Below are experts of layer 7 (counted from 0) of a mixture-of-experts language model. Rows are named down (a neuron's output weights, with its number) and show model dimensions 0-191. Each number is 128 + 32 x the weight over its row's rms, rounded and kept within 0 to 255.
Before each expert's rows: a language model's description of what the expert responds to. This comes from a sample of Wikipedia text that the model never trained on.

# expert 56
What it handles: Pieces of Thai, Devanagari, Turkish and Bengali names, IPA marks, and LaTeX markup like \, _{, } in formulas.
down0 [ 83  97 128 145 158  70 115 127 130 126 194 100 157 111 154 176 142  96 140 125 119 103 111 167 136 140 125 134  93 105 115  90 161 153 115 110 163 100  95 146 130  90 102 141 168 131 175 129 125 150 120 128 157 168 129 124 189 179 135 127  64 148 138  87 148 103 149 158  67 113  98 162 145 115  99 166 145 109 215 169 124 124 163 124 146  73  95 139  96 159 147  87 104 130 118 160 110 212 100 185 169  83  84 116  96  93 129 119 108 140 157 141 123  65 115 153 137  84  64 141 138 159 169  63 182 123  94 141 198 172 138  64  90 123 168 112 133  62 169 124 107  93 140  88 121 122 153 107  94 193 123  99 134 106 152  99 102 198 129 122  89 174 100 120 169 120 159 139 150 139 117 147 101 174 120 193  97 103  86 153 117 122 104 145 115 143 106 110 134 130  68 196]

# expert 18
What it handles: Bare space tokens before numbers or foreign text, line breaks in tables, and function words like to in as to or order in in order.
down4 [152  88 201 122 158 192 148  92 126 127 102  96 179  50 134 120 165  91 196 165 134 117 127  92  85 100  91 120  78 155 172 166 127  86  71 140 135 117 151 196  90 153 127 172 171 130  94 134 121 112 119 202  69  75  94 165  72 186 194 107 157 182 139  79 126 138 166 114 175 173 167 120 125 131 128 143 140  84  80 128 116 132 110 144  90 128  92 141 163 138 137 130 104 163 133 112 151 101 170 168 116  91  92  92 170 104 104 104 130  87 203 128 141 125 120 122 120  80 215 109 135 139 190 122 125 100 123 135 128 114 141  95 100 110 116 169 126 120 123 189 146 154 149 168 153 106 116 154 134 127  98 165 158 111 130 106 118 158 120 134 106 124 165  90  80 105 147 159  82 144 139 141 117  67 123 123 105 179 133 110 112 187 144  92 155 180 142 144 132 162 115 146]

# expert 7
What it handles: Adjectives of size, height or position (small, high, large, upper, north) and hyphens in up-to-date compounds, plus spaces before numbers.
down0 [ 80 121 112 132 149 163 109 121 133 137 132 174  76 120 113  65  84  62 101 111 117  88  94 124 115 145 117 119 101 166 117 106  96  83 110 104 133  96 126 117 101  84 116 118 108  97 102 162 145 161 145 144 102 148 136 115 118 124 111 130 155  91 183 143  73 114 100 146 147 140  93 224 136  76 149 151 122 122 114  96 150 132 145 160  62 129 168 184 150 144  80 149  89 143 231 103 110 155 135 177 141 151 111 172 165 180 149 121 178 131 152 117 132  74 137 185 168 112 107 207  79 118 111 151 149 133 164  93 153  89 182 158 128 116  76 226 118  93 133 142 125 143 168 144 156 181  85 158 120 205 111 114 145 107 145 105 145  76 105 135 118  61 129 131 135  84 193  96  79  90 115 134 121 163 114 155 153 143 108  92 163 137 138 114 110 112 168  98 125 110 136 121]

# expert 0
What it handles: Abstract singular nouns after a or another, such as position, role, process, theory; also digits inside years and table numbers.
down0 [104  76 136  90 158 123 147 151 149  84 142 186 114 181 136  98 120 145 103 114 124 138 190 185 120 138 133 124 146  97  80  63 160  69 148  96 165  81  83 161 141 109 145 158 200 159 112 173 156 157  87 138  91 170 160 100 140 183 130  84  81 116 109 118  67 146 131 125 147 168 100 111 122 215 160 128 131 100 138 133 110 188 186 165  95 130 140 152 185 151  86 159 145 128 104 127  58 121  84 153 190 179  98 118 111 124 134 189 101 158 136 103  80 140 106 127 106  96 114 121 177 102 181 132 140 129 124 151 104  52  97 113 138 159 175 163 152 124 135 135 140  77 101  84  91 152 138 166 109 131 100 103 120 157 117 157 142  89 116 114  91  91  81 136 179 148 111  97 105 149  83 175 159 158 125 102 102 128  95 153 120 124 131 181 124 140 102 114  73 115  86  87]

# expert 31
What it handles: Short syllable pieces inside names and words (Green-le-e, Im-pro-visational, Alp-ine) and decimal digits in geographic coordinates.
down4 [105 154 137 110 153  93 111 134 185 175 143 155 148 148 113 148  74  98 157  94 179 134 117 101 100 164  92 196 175 111 106 195 151 172  88 103 116 123 119 100 107 132 104 100 110 138 165  99  59 113 140 126 100 115 100  72 169 195 153 124 128 113 141 134 102 166 118 111 127 129 124 123 104 121 141  69 115  86 153 147 150 157 121 116 134  78 119 128 130 133 127 110  70 171 152 149 145  76 168  95 105 100 134  63 119 113 196 126 112 122 157  76 183 166 135 114 141  78 101 100 143 106 127 130 205 111 123 155 106  70 106 178 181  99  76 129 146  99 168  73 171 129 153 139 128  97 149  39 158 120 133 154 145 141 172 168 119 110 127 207 157  93  98 203  81 128 144 102 111 141  76 157 120 151 124 160 135 129  70 105 131 127 148 134  77 108 107 139 124 158 195 176]

# expert 59
What it handles: Articles, prepositions and auxiliaries after verbs in biographical or narrative prose, such as has developed, had to, a number of.
down0 [149  83 158 147 177 123 119 101 121 131 119 139 105 124 127 126 148  72  70 219 191  89 101 122 150 120  79 112 154 114  72  84  72 176 101  89 130 149 125  85  94 135 157  99 128 119 116 145 164 167 112 184 152  85 194 137 133 117 102 125 111 128 157  70 146 104 131 135 151  93 143 150 108  92 135 184 169 144 119 185 172 100 167 144  85 104 116 150 108 138  90 153 127 186 110 133  98 145 135 192 110 141 141 161 139 123  98  75 173  95 190 166 104  66 180 186  78 156 140 146 140 118 123  97 120 152 191 120  59 154 165  77  86 102 153 103  92 163 191 153 100  94 119 145 137 147  97  90  97 138 114 122 143 122 174 177 155 118 167 106  86 128 106 116 167 125 180 144 103 124 173 167  96 151 133 179 166  98  86 147 130 132 154 143 147 161 131 148  86 147 123 148]

# expert 29
What it handles: Adverbs and adjectives of time or scope after in, the or for, such as only, previous, prior, future, throughout, example.
down0 [132 140 139 107 125  68 113 130 140 156 138 185 144 125 161 178  82 121 114  93 138 174 121 177 100  97 148 165 135 137  65  76 145  93  88 146 120 127 122 182 125 111 170 128 109 134 142 177 120 121 107 168 204 168 137 174 215 162 137 168 148 111 140  85 108 114 142 147 124 103 153 172 138 134 120 148 131 132 163 115 102 127 165 109  98 144 190  92 159 137 205 123 168 116 128 102 177 140  97 112 133  75 130 142 121  83 183 124 126 152 139 134 120  48 121 155  98  97 136 138 117  99 167 139 133  95 150 108 143 140 153  94 112  45 103 136 152 188 141 112 113  88 106 132  41 118  86 157 147 140 176 121 193 132 178  90 112 194 136 146 131 173 145 145 137 203 139 181 130 185 132  91 182 164 118 114 163 122 101 165 146 104 156 118  95 132 164 138 101  75 150  78]

# expert 1
What it handles: Middle and final digits of codes, route numbers, postcodes and table figures, plus Cyrillic/Thai letters and words like Science, Radio.
down0 [104  82 143  84 132 119  60 148 162 137 180 142 183 101 112  98 152 172 138 109 136  66 152 122 142 101 108 105 209  97 122 104 142  78 114 144 141  90 162 113 153 125 109  94 191  41  99 101 179 108 155 129 156 137 104 150 152 198  68 137  48  86 128 170 152 119 128 160  90 149 127  99  87 145 140 129 161  92 119  84 138 156 159 127  66 184 136  98 130 122 130 159 126  93 115 110 142 147 139 118  95 168 109 111 149 105 123  59  95 151 137 126 131 124 162  96 105 173 152 128 161 132 125 101 135 144 156 134 165 130 134 137 104 107 125 144 198  88 185 159 104  84 100 139 126  74 110 161 113  74 178 110 108  78 150 109 154 162 142  85 103  88 119 195 150 144  80 168 166 162 162 172  97 154 131 109 115  99 115 106 121 108 132 201 146 113 108 169 138 107 128 202]

# expert 34
What it handles: Final digits of years, times and numbers in lists and tables (202-2, 8:0-5), and last pieces of names or items before punctuation.
down0 [ 77 151 148 102 136 110 167 175 135 114 105 173 162 167 118  96  66  79 165  54 130 110 185 109  99 105 126 122 165 117 141 186 115 131 147  93 152 139 107 153 130 124  90 110 100  93 109 123  90 125 140 115 118  89 119 175 141 126  98  65 123 112 146  89  40 136 110 156 117 103 127 149 142  91 158 122 110 160 132 149 104  54 129 102  89 161  52 118 149 127 143 167  97 101 127 123 117 142 134 143 166  86 168 141 111 221 108 158  86 104 134 133 138 110 166 135 139 143  71 127 148 129 102 151 117 161 128  97 154 124 102  69 115 109 149 131 161 101 164 147 151 159 138 108 134 114 221 113 129 162 119  92 135 128  50  99  87 154 161 142 143 142 157 109 102 151 114 172 202  75 143 189 134 136 155  41  75 123 162 130 152 113  97 156 165 132  93  72  75 152 176 139]

# expert 45
What it handles: Second pieces of capitalized words at line or heading starts (Sco-pe, S-pe-cial, Pro-mo), and digits inside codes and coordinates.
down0 [129  57 146 102 117 122 102 188 147 117 131 133  94 134  94 105 141 164 144 126 113  89 104 141 161 115 142 137 120 200 102 122 156 112 113  98  89 125 143 135  85 139 121 139 102 136 110 121 112 129 127 223 159  93 177 152 125 142 149 132  96 125  92 172  82 115 175 150 187 157 138 126 152  92 143 150 118  60  94 174 109 115  64 130 116 186 106 100 104 106  97 128 110 144 136  76 146  92 115 196  88 110  84 200 175 132 146 145 126 108 104  91 179  99 122 222 140 166 145 129  91 124 101 153 139 128  84 140  95 136 132  65 144 133 195 125 219 109 170 146  99 125  99 131 104 190  81 136 146 129  96  92 141 180 146 149 161 143  89  50 140 166  96 164 146 134 102 175 137 117 107 116 145 127 123 130 123 142  81  98  98 102 107 132 164 160 104  92  89 180 124  70]

# expert 46
What it handles: Job titles and role words (head coach, Minister, director, Chair-man) plus hyphens joining compound names like Hans-Joachim or co-founder.
down0 [118 111 117 136 110 118 151 131 146 114 107 182 159 185 132 165 152 105 119 106 130  93  88 128 131 104  76 139 229 135 133  93 147 176 147 163 127 103 128 133  87 116 118 182 174 117 188 135 126  74 113 174  92 137 124 191 127 121 178 159  94 112 119 132 111 183 127 114 139 136 124 147 140 132 135 123 121 113 153 179 149 145 212 131 117 149 176 133 136 136 127  49 122 161  77  94 102 178 112 169 164 129 123  85  50 135 149  77 146 163 114  81  75  79 140 118  87 106  78 157 115 116 166 133  88  63 139 139 128 144 133 115 192 187 134 195 139 122 118 148  64 108 199  81 134 170 106 141 109  96 140 110 140 207  85  93 124 122 143 138 103 162 158 145 138 151 101 189  71 139 124 133 150 149 139 149 104 139 107 189 122  80 133 148 136 132 101 117 164 169 162 123]

# expert 51
What it handles: Heading markers ==, ===, list dashes and table pipes starting new rows or cells in infoboxes, sports and election tables.
down0 [135  99 200 113 189 105 152  74 130 139 171 111 122 122 161 101  76 123  52 156 189 120  83 199 125 127 123 105 140 170  78  99 124  79  87 134 158 113 121 126 115 105 175 138  84 139 175 137 136  99 184 123 155 147 131 116 133 130  78 108 148 171 142 140 151  51  97 116 106 105 148 126 131 124 132 122 136 111 128 148 129 136 199  92 171 152 205 104 132 145 128 181  93 149 115  68 141 113 155 115 151 178 143  99  81  97  94 123 113 132 193 149 155  63  63 133 118 167 113 171 120 141 174 160 167 171 149 108  83 108 143 103 135 140 130  92 144  90 140 152 160 171 124  99  75 132 173 127 107 164 166 140 102 168 140  89 147 148  97  58 147 129 196  90 117 132 194 146 159 168 157 122 163 151 143  77 122 132 115 117 104  83 130 134 160  97 101 152  90 169 117  92]

# expert 35
What it handles: Plural or inner s pieces (farms, news, Website) and digits in dates, coordinates, chess moves and percentages, plus nouns like children, parents.
down0 [117 146  94 138 140 111 137 150 148 106 158 113 117 114  82  44 122  98  89  86 141 169 204 138  53  88 142 107 171  81 114 151 140 154 178 109 142  90 121 158  63 100 116 110  91 114 176  99 150 139 113 121 160 126 100  99  95  89 126 104 134 134 148 140 116  86 152 137 102 132 197 151 147  97 158 194 147 122  93 115  41 103 157 117 161 179 120 124 148 126 157 117  91 147 140 116 155 151 153 148 180 128 113 121  79 155  67 162  93 145 123  74 140 131 134  87  80 164  95 195 149 132 107 159 133 140 150 125  98 147 177 134 149 112  96 190 117 109 130 138 112 161 204 154  70 123 136 109  90 167 130 122 166 130  69  86 161 105 111 118  62 138  96 134 126  92 179 146 114 106 193 127 141 133 111 126 193 155  55 149 157  65 118  86 126 144 143 135 121 161 107 168]

# expert 24
What it handles: The words to, a, an after verbs like hoped, committed, attempted, plus table pipe separators in results tables.
down4 [145 118  88 133 127 123 112 118 155 118 141 116 139 117 168 149 171  84 163 156 171 170 173  82  90 132  36  91 132  58 147 145  95  62 157 156 140  58  87 188 136 120 115  50 155 151 105 130 132 130 107 174 162 139 153 112 160 144 143 101 142 117 135 179 139 117  84 118 148 160 142 140 132 181 152 149 129  98 105 132 107 105 147 163  99 143  92 146 145 158 212 158 127 138  73 118 165  86 140 143  99  92 104 182 197 193 103 110 166 102 143 199 182 122 107 112  79 102 177 101 102  99 136 122 162 108 126 186 108  84 119 119 112 179 108 189 151 126 117  92 122 105 112  90 143 158  94 114 103  85 143  98 150 174  90 143 109 128  82 143  65 133 103 149 184 162 124 135 133 180 107 137 103 123 131  99 151 144 147 143 148 138 136  78 129  56  85  93 133  89 137 122]

# expert 41
What it handles: Middle pieces of rare names, species and song titles (gang-eti-cus, Still-son), LaTeX math tokens, and table cells like Goals, Nominated.
down0 [106 153 212 168  81 147 146 143  79 101  81 148 109 174 160  75 115 149 134 103 150 151 162 175 129 148  99 156  90 115 120 132 107 115 127  74 117  92 138 161 121 119  55 136 120 105 188 149 125 142 137 137 120  82 142 100 172 150 137 101 113 128 134 104  71 128 165 111 140 104 161 164 162 165 118 135 163 120  39 132 103  98 145 124 144 164 108  93 138 163  82  93 200 107  33 113 183 174  89 126 130 136 106 134 117  54 145 167 102 134 137 133 123 109 128 108  78 133 144 106 135 127 152 123 131 142 170 136 125 126  92 183 152 113 153 103  73 119 158 138  52  93 206 152 141 161 149  91 130 166  92  65 171 143  63 178  93 147 126  83 138 168 103 135 165  96 110  87 167 118 166 117 139 165 143  93 124 114 112  85 141  87 112 131 181 147  89 119 167 163 146 131]

# expert 63
What it handles: Spaces and symbols just before numeric cells in tables, e.g. space after a pipe before scores, and £, $, −, +.
down4 [112 120  80 179 163 132  90  75 159 142  92 105  94  63 147 163  76 126 118 113 189 131 144  80 102 124 115 122 101  60 197 152 101 130  61 136  98 124 147 126 109 177  47  56  83 137  58 107 125 155 136 183  73  88 113  94 104 178 125  99  99 153 164  98 155 125 132  66 120 174 120  89 122 120 109 140  71 113 143 126 102 144 183 107 133 102 120 181 128 128 122 115 118  98  86 144 121  95 130 127 121 140 104 108 141 167  97  99 129 104  97 157 156  72 127 156 104 137 130  72  98 135 164 104  83 126 127 111 147 136 148 116 105 219 147 201  57 114  95 120 175 110  90 101 167 126 140 143 143 190 132 120 138 122  86 146 113 140 131 113  76 108 127 112 134 152 163 166  90 165  74 173 108 158 125 113 125 113 135 117 121  86 124 109 148 168  84 139 158  90 181 146]

# expert 6
What it handles: Plural endings and plural nouns followed by of, such as lists, goals, songs, events; also digits in route numbers, dates and codes.
down0 [123  95  68 120 108 147  80 127 178 107 111 108 107 161 141 177 171  71 148  87  94 189 149 156 191 168 114  87 156 177 111 119 104 170 115 100 156  95 110 119  88 161 132 121 147  90 105  94  95 127 105 197 144 102 137 133 158 132 146 131 157 127 113  49 193  83 153 125 138 194 166 138 179 133 156 141 170 148 111 149 174 130 114 115 164 131 119 112 175 120 134 191  94  83  90 108 104 154 175 100  96 120 124 185 117 170 111 121  95  71 136 158 120 120 171 123 110  86 189 129 204 177 123 135 148 158 127 131  93 100 167 110  94 164 143 130 123 168 156  80 192 130 141 104 112 157 128 112  74 112 125  83  96 128 152 157  82 143 106 148 126 115  86 149 146 114  62 170 147 136 112  98  74 174  72 177 138  97 108 148  99 143 180 151 125 152 116 162 109 133 155 175]